Weights of a small mixture-of-experts language model, trained from scratch on English Wikipedia.
Experts: 96 experts in each of 4 layers, 160 SwiGLU neurons an expert, 2 picks a token, a shared expert of 128 neurons.
Below are experts of layer 3 (counted from 0) of a mixture-of-experts language model. Rows are named router (the router's row for the expert), gate (a neuron's input weights, with its number), up (a neuron's input weights, with its number), down (a neuron's output weights, with its number) and show model dimensions 64-127. Each number is 128 + 32 x the weight over its row's rms, rounded and kept within 0 to 255. Numbers have three digits each.
After each expert's rows: a language model's description of what the expert responds to; "raises" lists some tokens whose logits its average output raises strongly, later layers aside. This comes from a sample of Wikipedia text that the model never trained on.

# expert 14
router:100161157145158114102135110100127199152125092051113127114160079105165198119180095112178125158069162123139140155101121173161102178109136172080091118107109132083112107150136099141122096107111129
gate0:115122138149112159072074142145083115118103145152159145132172124121044138154118139119119123150091137104120114106084081151138102093162146132100121128088120111113160189067190104116144174124139091
up0:097211091140095113109135155155203120101175126198191108076135178181155126113112117141101082112151075179120128109105111155147125118150121156130089148095168155087093169047153109118129158155152096
down0:109113084116103109156068180159135144159157105098095139106071157152134125197146109079181138154151156136088133076163151187093123065086116151153096147182094112110114092112137121108138112072106064
gate1:091198156175118127157133125060124157144144121143158109152097115191127138110106122185094114159153085178109091142145169101112128170154128064133163149161158085161140140105147132116131128151138082
up1:113146140111126132121164109120111082166151139115138118164095132138160075137082134131154142168054104117168118133048100155120169092129136106181158128120145122127051137167093127154022148084106148
down1:210188173171109145090108163097141154057098104109220155088122114104154082094134132131062096158108146130094131120137144135118053244114104138156140117123120137110117160129111111108207123133134095
gate2:150131121145077136076121166066082092187144123162110154104067164086176108109165150128115136072109128087159174137135169148207131104131054107136111195114150089182132156107123071113130072119087096
up2:115123117120159114100198139118169104130118119241110122128156074153096145100104096181062086095124141059132148160056134169172140138061107128134112096163170153145128151135080135122177133132150142
down2:210138180137167154155142138060084110176145135100146165117147098168141129090140192107094136109166174143100159188134124117108182164123117175192105128149144130088092167176158140151142133163126159
Description: Auxiliary and copular verbs. Finite verbs was, is, were, had, have, would after a subject, plus "most" or "become" right after was or has.
raises: " a", " an", " not", " the", "\n"

# expert 53
router:171181119159151145104096081100120182141134110106155177126153117107144167110127097087174112174131148104142172210128122178181112150117149154082103129102085146092090099146095107164144107097131113
gate0:153108201090082133149126097062117104132142132127137119154135069100128134085122154064142125046134162164191158117099103099146115129186141062176091109116106084164120180118121129131167070179137154
up0:112158176062138114125109124151201082054096123122092155097118141101105205111138150123151107196152167110199158134138081169132178113125128130106117107168086146127085074142141062129154127136104169
down0:126095087088109121069064137133133092073170176154080193170134089094137118142124161111162121145128156179147068174154121058106127108138151125194066132129158116117128092141099121144120196102131140
gate1:138081127087108086128082111097090123142110117109141112113187146134071112162076120095090122095050169133171104107034108111143199112132103173120161151162131150174088105134135115138111073104080100
up1:108163169116108163133118086135118171122145174178159130099077184148149111147129163115153124149223158119074147091134135123132133114170116115070144132131155179143134105136172106128105107055169180
down1:117134098145022136168117155147095079056115155128080111071129150097158134124159159116185053135100121176144180124124070168121149121171103129093102139127133059116129114142116142095143110052146178
gate2:120114104105088169157159101118160139165058094087122187159085153115082079136120061168139135126137077109136175126095161142191133113120116161103092098119110118133113114101123185093138173180120142
up2:079111148152153132126106118107155159157121154124141068133208161144139197153105093076039121132142084172123141144152148155153101126116177125118091157098111187160175149135105181095102165051139128
down2:192105150143101180142051139201128153104137145122144121111158092100123174126094132068077136110110155077118083114131174121179136084113127121135125165118115120119094130148112157141121112206119092
Description: LaTeX braces, table symbols. Opening braces and symbols in LaTeX math such as \begin{ and \frac{...}{, plus parentheses, numbers and line breaks in tables and lists.
raises: " career*", "shire,", "idel", " Rican", "ports", "shire."

# expert 30
router:183159149118167127086064107117102187169112105073155133089174091091183127119185105107171107191121136098127160176131117175157098143106133162113076100124107157071097120162124096181132119078130127
gate0:111140119024100150152107084117137163104119108116053044120124175090148124161171179103131114091084117115171124136179134104105136127142193175193129177043164123153148130153102143153084094101184128
up0:115158105080098088202095146147109133174115159055196148114085141154130144147133153107065120095073166109122130089165155157077106152169134136174119100032115088108165158116126082149108098139109075
down0:122104085135112134127112114126141150189095137117102127138139141118112105080151101177128157192136073179094116116133124164159138139101077098131129105103155147159114124147120104110112105054125111
gate1:088128139137062153095107145146072167139123158099180091141148081166140133151098142135146103080097177089178106189135085082127070102131135109103108132137074128092122178119107147145108101152142101
up1:109097102063116084112155125150092138144146118121127084137129052164084166151046122125128092135130098150186103142126088109123127113093137113070095104146126126122096128122070136139121173119114111
down1:128125117115091116120108095111097097100120058226159109149172180183124190147130174085111141131129110075088147060099120130127108142140068141089160153155118119080142117145086109165134110109089124
gate2:093181088124141078061152104131136183171116139123113192128168128164135116153134148095142114120104118085102080104120180056115133099129059194134119081183178172120145113106122130116110170140112122
up2:123165097147144182138074120158094146097139168132077124089134139156124107132067180105146125120091141137145152066153105124078101141127157199085113098221222114105163146156126150164120165141088153
down2:119139103130089182130112110145117141118125178132093148082079183160068089110092131109114128089144129167099018138165109155122081080136166116085084102121098078207129159127082152123090099146184131
Description: Numbers in tables. Two-digit numbers in sports results, statistics tables and percentages, especially game scores like L 69–79 and W 89–88.
raises: "\"", ".", " of", " in", " and", "'"

# expert 52
router:140165136149171122101122101062105175154119094082135103100156083080156129089124090118139111182121151126129165151099131125199082152074146180094099090098063151084081141177150079155123139116154109
gate5:070162091090148091087125142099126123148128139172120157073142149079109132084142106120169125120162170130173137126160107121097084106113140132108162136104131112099093133136152147148060157105056098
up5:112150141143092128123151107066121150119122132061097138101186104179152176101087136166164101126148128111151131143073136113089177176111116098124180102190141125159123130155151116147093135125111140
down5:165174077105110150174177128104118126110153136117147118166150105084068132106105118125136092089103122139116148140119124181114145137109153110151154171146205142098162112107137194064116129153232111
gate6:119059113140079094099187148183148138090174093146111147129105110171100095097196139165121103166097078103110176109160107169108163069096138091108154130100128091090103105145146128103119157188144127
up6:147128136149144148016158153158106145103161156152157193137104154157120107092182152157148176089138146128168107110137126144101079155100116128137158153108185096134098131168146155106177157154123214
down6:025183115137106093143184206088123135158107055093048105116136134156107096152148077172126143120091172125062095081141118168121126119180146136097125154164101140075120094141151131166055116148092045
gate7:169114112146163155126183124104128120084123116161166147131148129094162107146124147150171140157137166133104074207122179092168112122132137142093133101149150094112093087160158153100096160065176135
up7:114181140134113124115135147102095109110148160146155170141096078135148093200168104105071157150092110129169155145124165096088140105122107078104126184139154132205104143124183160120125185136140159
down7:127144142149066066102120161145111061123094059123106147182084141148132109129159121157176107070132129118156154143144164115136127082108117120174113133111190141137158180128188135117117070150124113
Description: Years and ordinals. Years in dates, especially after a month or In, such as September 1981, plus ordinals first, second, last.
raises: "\n", " and", "-", ":", " as", " ("

# expert 54
router:177200138154153142141115072107128191140141083112142151113149110123158168123140100087178116185139163097121163215111130151184127160135161146115085124099092136094111122155100118163131110089133136
gate0:133165163092094147133110136157135123130082096121079138161133148074153065096132075148176062109080127153145134179105182173153102146099141098148106151114118176100174142152142097102172115145155108
up0:161122121130135131105170112132108140091162103176121124128188125140144144082153142147120113159126147188157130134074121052187139080130115153151080085052127206076159130090137059105150158147103154
down0:109164124179088126171143162133105083080134150157074129091151151115131126150119053123124129161134152117078097078118110125137177110144137145160098151108118131159190040103117177115060131140114147
gate1:142108192130204199119107129105143111180184140100120095127153045111116136129106059155151124158143157052162166095146158150150094097115112151136085124155103099101120104163127126127176116120144112
up1:112107162109016079177194136224120196160143193119085171146201151072118174127099165140127165141116158103128123078119114110145139121090098115128120135166155103119118157124112133157154135129142163
down1:119133121157144083142127111115087129137170082111166115171120122179162166139154100100134110152121114120151171184138147180157159176110116080158115106199118148211189083079142144126121153166127096
gate2:105100143179123153070152117144145109084156131172137109141149185128121084117156119107098128120090129185117134153094130127139077096112159139101136103120166110096114179113161114221135137160104133
up2:160108109143128160122099126128175110172111140083094138215156124106098106118074087196188120126144158130144107168120084185150100118159124131143143168146135108127127137101084164085094143089118123
down2:115121173122148116120166161065114131120211121237134093152110117170147143182139138147153113132090113119122117117132090144109082160104102142144187132113146110101188145144152151105172133161121112
Description: Entry-ending tokens. Tokens closing an item in dense lists, citations or formulas: years with periods, race results like 1;, closing }$ in math.
raises: " career*", "point", "se.", "ison", "ies.", "ican"

# expert 58
router:122198128134168119097128098075102148136071093123103147108130073123130177083149076105161099139092167094179175168125077178152084182098140126129126149120070169091094141170133106164191125109104115
gate5:173147120149119079192143116191160151153132079139167132121130117102158073138189141126126181149153133120137114110080106146087135164099147123077133093165132113168147096168105137178154148122140127
up5:118157155115082088158124082136141129134158198160157128118120043179176165075077082134152124106171126111127144113136175154098143125133115201132058106132140122187158149118108089124147084085108128
down5:101209122124147123117099155149182143130113182098123145132129148122155131088096132169154144087110139125107108089159092191099138151115126207131072160091159113136147116105137075163091129183098165
gate6:147062134139077225132126189136125139109133123090161134089081142153090129174156170127114173118149172104199123138143110204181098150087119081154167101120069175127177104126114135090112127106123159
up6:118147084117115138126122124082169082130146117079149157131052154074138189140124125116163168118119139154163108107100108183192137146107116127088151147108163167125111139160168146101176207096136072
down6:142185149093106075134166087156123113140145115166144155140159130091146097087185073136129135114103106128122117158089172091095105099069120167181083128127106144120160148124090090144060117150133115
gate7:114091171109106140152119152079102155159119102127132129163103089171155076144114104091105085155157175099154118178145110133100099113077119035132157130164145050102145144135148174133139114134080151
up7:091154168109165078127149144111153100143146075168127130102103107165112140127128090136127123203103095131117079170122149142132113078156105116137161147132191161157161073128123201138124093103151133
down7:132114142130111142146136158122070104102090121135187151144119078113097085109070170078200149137113100062132141192162125134140161097071114086154152104199148124110145129163142141154110107142059127
Description: Plural group nouns. Plural nouns for groups of people or things and plural suffixes, such as members, people, students, protestors, scholars, units, races.
raises: " of", " and", " in", " ", " at", " on"

# expert 0
router:132135137186144113096068057094122155158138065108151130124176137095136113122144119071147168149087153061141165185120116148185094167096167159103132098087119146108091089166106083189137159142122101
gate0:094099184166129133128089140056132138145101153124135120096132128108116109096133121180100082162150151090167121131135090147150126132105158138103162093151187132045114099123150185089158144135107078
up0:160136123160108084163126106099066209132114123110125094141160151118119128203149140155169156140148149141111135134159081144040140155109114174189113130144177169103078099161142169176144128130148110
down0:135120136140129097154163106098106096103143144158116124145126118161144106147037115142103128129128089125181166110094177179153134174132111130142104190132176172123144109098149117113155079082150092
gate1:087152124120093104132097134102055144155157147113109115141098128092184088149120110094138119162122132143154135057072173096116165183069111143098101089129170154104119167138179183146182109112156083
up1:103186126116102098167080125074150097102072131147113140157150111095113149151057114085076113052128173098170124114117146146181086074127105119105101128139100184158090179162147133194182165148100147
down1:100024139096194129178131135136182111175102158081174131142142122102147047181111163101118150164157171115137094129163138123150095173092122072154097150135138133100129104143117163104079092107137091
gate2:112138119205166101142107162132124155145123146094134097122141101131126135130184179135149159118088142109160138146147152187118163128149126121112135131157167096088089141157145155140133142137133098
up2:087167051086107147137112107127114126110110161149119032140173142091166104158094146116129106133144173173137086109164082139130140182140092142077112170127042106134177132162117153167107118166120140
down2:126069110046187122172106107089082133109163110171098110158160119151140118175137127159158134122110117190148134114118059092075148110090134084149129116146118136174142103103131230104130142155088174
Description: With/by prepositions. Prepositions introducing an accompanying agent, means or opponent, mostly with, by, against, without, using, as in lost with three seconds left.
raises: " the", " these", " his", " their", " this", " those"

# expert 24
router:149196132160161119128135144123096140162111116111135120113121116112161193101179092118150127141084158071112139139141110167212093151080164168079102105088114156083091124110116131193156082109120137
gate0:098138194086151104118147066130126121178161116111121109134132094185130053121171081137088112108104112150097158190096125053158105128092119167121159134145104127134060115092149090195112105117167142
up0:131085153172175115127114136093153128147126167124152113143104142168163097127150131087135168119128133047114143127158101124169084070141128114115118135147078081135172097121073154142146125081137149
down0:134154126074117131136120132130103101182163115115132169132129130160158099151165161185129094179118141136132131161147125053134110124057055054144096183117139123135127126146104157151143102139135127
gate1:093090134159106122102145131098146090149138140068117152113183086090134125117151114166093158131072136130149098130059146127077155149152182146126146124124077159141188134086047127041134108083137134
up1:108127158185185077190102105144139142081086159166142141160166130160108145143117127145129165134123113139167149171145147181134085150126117075104105136091192084116161172077136142122137140098158150
down1:112111156124131130117063028185173121095113126138140147091149143155092122129142091137182126132138160084143080134107149119149158115072126119105196132139154093119106124090084173149174107201145132
gate2:136108177122090123142068138132095076122194057126142125105071173097152144114110087139080116109097113148125140117178110116158085177199136064135114146136176135104128128119156070111129199163105140
up2:116157106141152092130165120080110180132156109061059215129187139136067163133141136124061096112131166090122137083078144095164112134102168101110084140163130143155149157129092076076098103138164130
down2:087085171169088108096127080152071144094123156087153137083134099101168120125148107119080184153101098121146122109088131129170119135111155132148125077057113139125123106061136136075169097163179161
Description: Copula after subject. Verbs is, was, are, were after the subject in definitional opening sentences, such as Tilden is an unincorporated community, plus located or consists.
raises: " a", " the", " an", " not", " in", " also"